config.yaml
num_hidden_layers: 12
n_experts: 128
router_bias: true
vocab_size: 8192
norm: "rmsnorm"
tie_word_embeddings: false
train_tokens: 575200000
Below are experts of layer 3 (counted from 0) of a mixture-of-experts language model. Rows are named router (the router's row for the expert), gate (a neuron's input weights, with its number), up (a neuron's input weights, with its number), down (a neuron's output weights, with its number) and show model dimensions 0-159. Each number is 50 + 12 x the weight over its row's rms, rounded and kept within 0 to 99.
After each expert's rows: a language model's description of what the expert responds to; "gets" lists some tokens that make up at least twice as much of what it gets as of all text. This comes from a sample of Wikipedia text that the model never trained on. Tokens count by the router's weight.

# expert 28
router:39 43 54 69 62 65 33 37 44 29 59 53 48 60 52 52 56 49 34 19 45 41 35 64 43 61 52 42 49 40 66 52 59 60 68 38 74 53 39 63 61 30 66 60 47 63 33 56 41 54 20 48 49 63 46 44 57 51 33 56 46 45 64 35 45 62 39 61 46 47 61 74 35 47 72 57 61 49 59 59 58 24 39 35 45 48 71 42 46 38 40 60 59 48 42 42 64 42 62 35 39 46 46 52 42 55 54 37 25 51 44 48 48 55 33 73 42 40 29 40 55 58 58 53 38 59 39 34 66 61 50 53 51 46 32 75 70 65 35 29 64 42 47 53 57 64 42 60 43 68 65 35 43 54 65 52 38 36 60 33
gate0:49 51 55 40 57 46 43 33 18 43 27 47 38 34 50 47 64 37 62 39 54 46 58 71 34 35 39 49 43 47 51 44 54 36 41 65 40 56 46 46 48 53 74 28 49 41 49 64 48 90 61 50 40 44 50 69 40 65 43 46 52 47 57 65 46 44 53 46 63 35 43 38 52 63 47 63 39 50 31 57 44 46 45 41 46 21 88 33 52 35 21 47 63 58 49 52 42 29 63 48 37 53 37 21 47 37 50 59 39 65 51 41 42 45 43 51 55 41 64 42 34 56 45 31 47 85 32 52 38 52 46 37 48 40 45 57 47 56 55 37 50 59 48 34 64 59 42 61 53 56 38 52 43 70 46 39 54 55 66 50
up0:63 52 48 52 43 52 28 65 47 57 50 56 54 54 49 63 41 56 42 56 44 45 60 41 68 51 40 41 49 57 52 57 58 46 41 53 47 58 66 55 38 46 28 61 55 42 58 48 60 44 50 29 51 44 40 35 41 61 67 61 58 63 49 50 42 35 52 77 60 73 43 49 47 55 43 51 68 52 73 55 49 30 54 58 47 55 48 43 43 81 56 39 64 26 48 29 52 62 41 63 35 16 40 52 36 62 21 51 47 84 44 16 41 56 31 70 58 50 58 48 53 54 40 42 57 54 56 56 41 55 53 52 71 47 36 33 46 39 61 37 56 52 29 13 51 51 41 45 45 55 55 67 66 66 33 46 38 68 42 63
down0:56 43 67 47 62 69 51 51 40 52 46 53 53 36 67 57 37 63 45 59 43 21 44 42 66 54 72 47 39 52 50 55 68 70 41 49 70 63 41 43 58 50 45 41 52 21 56 47 56 30 73 34 53 44 29 45 46 73 61 55 41 39 53 44 44 35 58 50 29 53 53 51 26 54 28 36 66 52 50 52 50 38 48 55 67 75 49 78 52 34 53 47 50 35 46 64 69 50 33 29 44 19 36 48 28 56 65 36 53 48 66 53 52 55 50 65 51 32 36 54 47 50 44 36 41 47 30 51 58 45 64 58 46 67 53 56 22 32 64 53 51 44 49 34 39 54 46 48 34 45 68 52 68 34 57 50 50 43 67 51
Fragments in odd strings. Short letter pieces inside foreign names, URLs, dialect spellings and UTF-8 byte fragments, such as Microso-ft, Kürrä, cityof-h-orseshoebend.
gets: "h", "20", "–", "ft", " (", "a"

# expert 11
router:36 57 62 46 60 47 61 62 55 44 47 59 29 46 36 36 42 50 44 71 59 53 53 54 56 57 65 47 35 57 44 59 41 48 33 42 40 43 46 49 53 47 62 33 81 52 61 51 53 71 47 50 44 37 46 47 64 54 43 64 58 43 55 56 30 39 42 30 44 55 37 34 50 34 51 43 36 44 68 33 44 85 34 46 64 38 67 56 64 55 69 40 54 68 54 37 38 54 47 56 40 28 65 39 53 59 39 40 40 43 63 36 54 62 39 41 55 70 79 33 43 52 72 46 60 42 79 62 66 54 70 65 36 40 65 70 62 46 42 56 61 51 51 42 40 41 59 55 57 35 62 68 49 74 52 47 33 39 70 58
gate1:64 43 43 40 57 55 40 32 57 52 67 62 33 30 53 75 40 54 56 53 39 55 56 31 40 34 48 53 34 50 35 60 55 81 57 74 65 46 64 31 53 72 38 65 61 54 52 48 64 51 57 34 41 51 67 47 76 56 55 31 56 28 53 57 37 53 56 51 50 65 50 61 50 50 54 51 59 67 60 28 54 44 54 54 35 28 41 54 33 38 42 56 62 45 47 61 66 59 43 46 37 33 36 28 50 68 47 66 47 43 59 50 69 49 60 47 51 70 47 66 60 41 54 50 41 56 18 64 35 62 53 50 40 67 54 58 55 45 42 34 56 54 78 61 54 38 62 51 45 45 53 65 38 52 49 46 76 31 27 50
up1:42 47 57 61 50 58 59 35 41 58 63 39 64 60 40 60 49 38 49 57 34 66 58 59 35 67 53 44 40 54 48 41 48 70 48 22 35 68 47 65 38 36 61 50 50 42 56 65 29 52 46 33 33 41 43 59 39 57 50 56 62 48 22 60 47 35 45 37 58 70 37 31 73 53 28 75 28 36 46 71 49 42 36 44 63 77 45 64 47 48 48 53 19 43 60 38 70 67 28 44 61 54 43 43 44 47 67 51 47 47 55 47 66 31 42 59 64 39 52 79 53 55 46 57 38 59 49 45 49 43 50 49 52 37 54 38 54 68 24 59 55 55 44 43 63 37 58 57 56 44 39 57 43 49 52 46 37 40 70 74
down1:55 59 66 53 56 54 61 73 52 45 45 61 53 54 61 32 45 33 38 60 47 58 46 47 91 52 35 47 54 41 56 58 37 55 54 55 46 49 52 62 58 45 62 59 68 16 62 65 51 51 27 23 39 34 59 52 50 57 58 54 36 66 64 39 45 27 52 38 48 21 79 64 57 66 47 40 45 39 46 45 46 50 47 38 61 57 50 50 74 45 28 63 79 40 71 44 55 30 50 48 67 36 46 50 36 71 47 45 52 49 33 56 56 37 51 57 62 39 26 25 48 65 52 50 43 61 41 45 35 54 52 56 48 51 72 46 57 54 56 46 54 44 66 54 39 60 32 71 43 45 59 57 40 55 57 45 57 51 58 67
Space before numbers. Standalone space tokens before numbers in stats and table cells, e.g. "and 57 RBI", "| 5 |", "at the 1958"; also unners, di.
gets: " ", "unner", "unners", " $", "di", " £"

# expert 30
router:58 53 53 35 52 58 55 44 49 62 58 43 68 62 65 58 62 44 39 33 58 50 33 43 20 62 60 36 51 42 32 45 45 43 39 41 66 71 47 65 45 39 33 35 47 48 58 56 53 46 46 44 62 59 70 61 35 69 76 37 53 57 65 64 56 48 64 22 43 47 48 36 39 39 60 27 43 62 43 60 53 42 59 42 62 58 54 57 48 24 58 52 42 41 43 42 66 64 59 44 46 54 56 48 39 58 37 38 39 50 37 48 63 42 39 54 21 51 27 51 75 68 42 67 63 56 65 49 46 71 68 28 53 59 27 64 70 41 59 74 47 63 47 65 56 41 43 49 66 56 51 53 47 59 67 53 69 67 46 50
gate3:77 64 30 64 44 45 40 76 56 71 42 40 42 47 18 54 41 40 43 58 37 48 51 63 43 59 66 64 46 39 56 60 49 46 51 40 64 63 66 42 48 29 44 47 65 39 35 49 44 55 45 38 57 44 52 59 59 49 51 60 52 48 34 40 63 53 49 57 46 47 40 58 47 27 29 38 66 61 46 47 59 20 46 38 41 60 61 74 23 56 40 39 35 76 38 29 55 44 40 60 55 61 54 41 49 63 22 70 46 45 54 44 57 45 86 36 50 45 59 62 53 32 65 64 63 34 61 49 37 50 45 60 38 54 53 36 39 40 47 59 36 45 48 52 35 59 81 49 49 60 40 49 54 44 59 37 45 57 37 52
up3:63 39 64 45 57 62 57 44 43 33 55 55 49 40 33 71 51 43 26 63 59 72 62 50 70 50 27 23 54 59 47 43 44 56 56 23 54 64 51 47 41 38 47 43 41 53 38 40 53 46 60 54 56 56 51 82 50 37 52 41 48 34 62 44 32 31 58 41 49 32 38 62 48 72 56 45 41 45 43 28 29 25 43 25 54 52 54 49 55 40 35 69 66 37 49 49 50 51 41 49 49 49 55 33 63 73 53 34 68 57 48 55 56 65 39 56 54 76 45 35 53 70 64 36 51 36 54 53 28 34 45 61 48 62 44 62 43 57 49 75 48 41 43 71 59 65 40 44 51 42 55 57 43 45 58 49 33 63 78 57
down3:46 28 68 35 30 32 51 32 33 48 57 73 41 34 44 73 34 51 30 65 52 76 70 56 56 55 34 39 49 53 59 44 45 50 56 48 46 46 42 51 49 44 68 44 55 49 30 57 61 58 53 65 74 57 56 62 55 36 49 60 52 33 54 37 50 64 62 60 55 35 49 53 62 33 66 46 68 42 39 48 61 68 25 59 36 36 62 58 57 55 46 41 49 57 49 54 39 47 45 32 71 55 33 69 56 58 36 42 72 55 41 45 61 57 45 54 54 53 53 36 39 69 68 56 37 54 42 43 54 49 46 53 43 50 56 57 64 28 78 60 46 44 72 43 42 69 55 38 43 38 59 68 56 68 65 38 55 56 41 83
Mid-name syllables. Middle syllables of foreign personal or place names, e.g. Genzebe, Cochabamba, Dimasa, Benjamin, plus periods in abbreviations like H.R.
gets: "i", ".", "am", "im", "a", "ah"

# expert 37
router:33 44 43 44 59 56 59 29 63 36 52 46 42 52 48 48 46 48 51 54 41 38 43 39 65 53 47 68 38 35 66 47 51 37 71 47 38 65 70 69 27 52 44 36 40 32 57 56 36 60 56 36 47 42 62 27 49 52 84 52 60 43 59 71 37 51 42 47 74 42 47 54 43 56 48 54 45 31 56 47 48 67 71 76 63 62 45 50 49 47 72 44 62 48 51 66 64 29 49 61 50 59 63 43 56 46 23 59 44 44 68 49 54 45 30 46 38 37 41 52 38 46 55 66 36 56 61 40 34 65 34 44 39 44 60 41 31 52 59 51 63 68 58 39 42 58 66 31 70 80 60 57 48 47 39 63 57 46 32 31
gate1:51 40 57 58 59 51 34 53 57 46 49 73 21 48 47 50 37 59 47 46 62 49 45 53 68 33 36 70 35 55 68 73 61 30 50 43 48 54 40 33 57 52 30 63 60 65 60 38 55 55 56 50 49 39 74 81 63 57 49 41 39 48 43 66 60 30 58 73 38 45 41 40 65 60 58 63 43 34 52 29 35 48 61 47 47 43 69 63 66 41 43 33 62 38 66 60 44 53 83 40 56 47 56 55 30 55 23 41 58 46 52 59 40 41 53 62 45 45 64 58 66 63 44 39 68 52 38 50 48 74 54 35 63 58 42 42 52 42 69 30 54 64 47 68 49 24 64 52 50 49 53 57 48 56 43 41 39 40 33 57
up1:55 48 47 43 54 33 43 57 50 56 40 36 45 46 58 35 51 35 80 30 65 62 61 65 72 45 53 46 32 60 51 50 38 47 60 51 46 51 64 55 60 36 82 68 61 64 62 52 42 64 43 50 60 48 54 57 64 21 47 63 56 44 48 69 59 40 50 49 68 40 66 43 71 47 54 57 39 72 56 30 67 45 47 53 58 38 49 51 32 42 51 54 31 61 55 55 66 45 57 53 56 58 51 01 64 48 69 57 21 38 53 64 53 58 56 24 63 49 35 53 52 53 51 40 44 36 34 51 37 51 51 50 26 48 64 23 52 38 42 58 56 55 70 42 58 39 48 54 49 40 46 55 53 44 43 47 41 43 48 26
down1:69 38 58 61 60 33 67 57 60 67 55 54 51 70 44 55 47 51 61 51 39 45 54 42 36 77 65 48 60 44 32 62 37 55 52 62 54 42 51 54 70 22 56 65 45 45 48 45 30 36 49 36 71 62 49 61 54 56 52 68 47 49 55 40 48 34 48 58 62 56 61 59 57 60 48 21 70 45 62 43 60 32 45 61 50 38 27 66 29 50 55 48 42 48 39 41 66 33 26 59 68 54 67 64 69 58 57 50 44 68 31 43 56 53 52 54 40 86 42 32 39 43 46 51 38 52 39 64 44 40 31 34 34 47 55 49 62 52 69 76 56 31 43 46 38 37 58 37 49 47 63 54 58 62 45 73 51 60 60 50
Proper name fragments. Capital letters and short pieces opening surnames and foreign names, such as Mc, Nik, Ts, P-ag-ny, Ok-ha.
gets: " P", "P", "ag", " S", " G", "S"

# expert 59
router:40 72 27 30 65 35 55 45 52 45 41 42 43 46 28 35 54 65 51 57 53 31 50 52 31 60 62 36 52 31 66 39 25 46 49 42 54 54 52 39 45 40 66 59 69 56 41 53 39 49 55 46 44 52 50 70 59 44 55 41 26 54 40 43 64 42 58 35 41 39 63 40 49 46 44 66 65 48 60 39 73 51 68 50 52 29 60 26 48 68 60 55 63 39 38 57 71 39 38 65 53 25 46 64 44 50 53 60 26 36 58 64 47 49 42 38 51 39 59 51 50 58 43 85 37 54 58 51 22 37 35 40 31 66 61 63 58 57 48 58 57 46 34 45 40 65 54 33 72 58 38 49 42 45 54 44 44 39 44 27
gate1:66 34 39 44 53 61 61 42 61 75 38 52 58 44 58 32 47 63 31 68 38 61 64 55 42 41 48 52 45 34 54 51 46 55 68 67 23 47 33 51 37 45 41 46 55 41 46 68 62 37 71 48 40 40 19 34 59 48 34 56 26 57 38 62 42 44 53 36 64 71 54 33 51 47 59 60 39 50 36 42 45 54 48 39 49 52 69 52 56 37 38 34 43 27 34 71 44 63 53 42 44 53 28 43 43 75 36 52 36 36 53 60 61 61 60 47 42 63 48 58 41 53 68 46 79 62 67 73 50 40 61 60 48 49 43 47 62 70 55 53 78 55 61 34 49 48 58 49 61 37 39 56 48 64 53 65 50 59 66 43
up1:44 55 40 45 46 52 47 61 65 76 28 57 55 51 51 40 57 64 47 58 29 46 62 56 46 59 30 64 32 63 51 59 53 50 55 61 35 54 38 48 34 48 61 59 56 31 42 54 44 56 52 54 44 48 85 52 61 44 39 54 32 58 59 87 48 42 50 36 45 59 45 52 55 33 70 56 42 58 27 68 34 57 48 40 50 42 61 60 60 46 27 31 49 42 40 79 31 40 72 52 37 54 52 33 48 49 55 39 46 27 47 64 59 73 27 52 41 65 45 51 45 61 47 45 56 57 55 67 36 35 47 34 32 44 44 45 60 47 50 49 59 78 37 46 50 58 66 42 53 35 60 68 40 69 42 59 34 60 71 56
down1:58 30 45 50 24 60 40 64 57 48 43 47 51 52 45 32 23 37 45 57 42 36 64 64 64 58 61 59 64 63 61 74 27 28 59 53 48 46 36 67 71 43 51 54 64 54 52 56 51 50 56 49 39 56 39 57 54 43 63 53 43 49 58 57 76 57 41 65 59 35 60 37 53 71 39 58 47 35 51 34 39 37 47 51 71 65 45 55 49 79 57 48 73 29 65 62 44 56 55 64 31 39 45 54 40 52 34 73 49 38 41 70 43 40 44 46 49 55 53 78 46 46 68 39 60 47 62 52 82 71 46 56 57 62 51 53 67 53 37 62 38 49 53 40 56 35 67 51 75 49 41 63 42 54 48 65 39 42 48 35
Early word fragments. Second pieces of capitalized words in sports infoboxes and tables, e.g. iss in Dissolved, ov in Novice or Novoton, od in Decodon.
gets: "S", "p", "d", " P", " S", " N"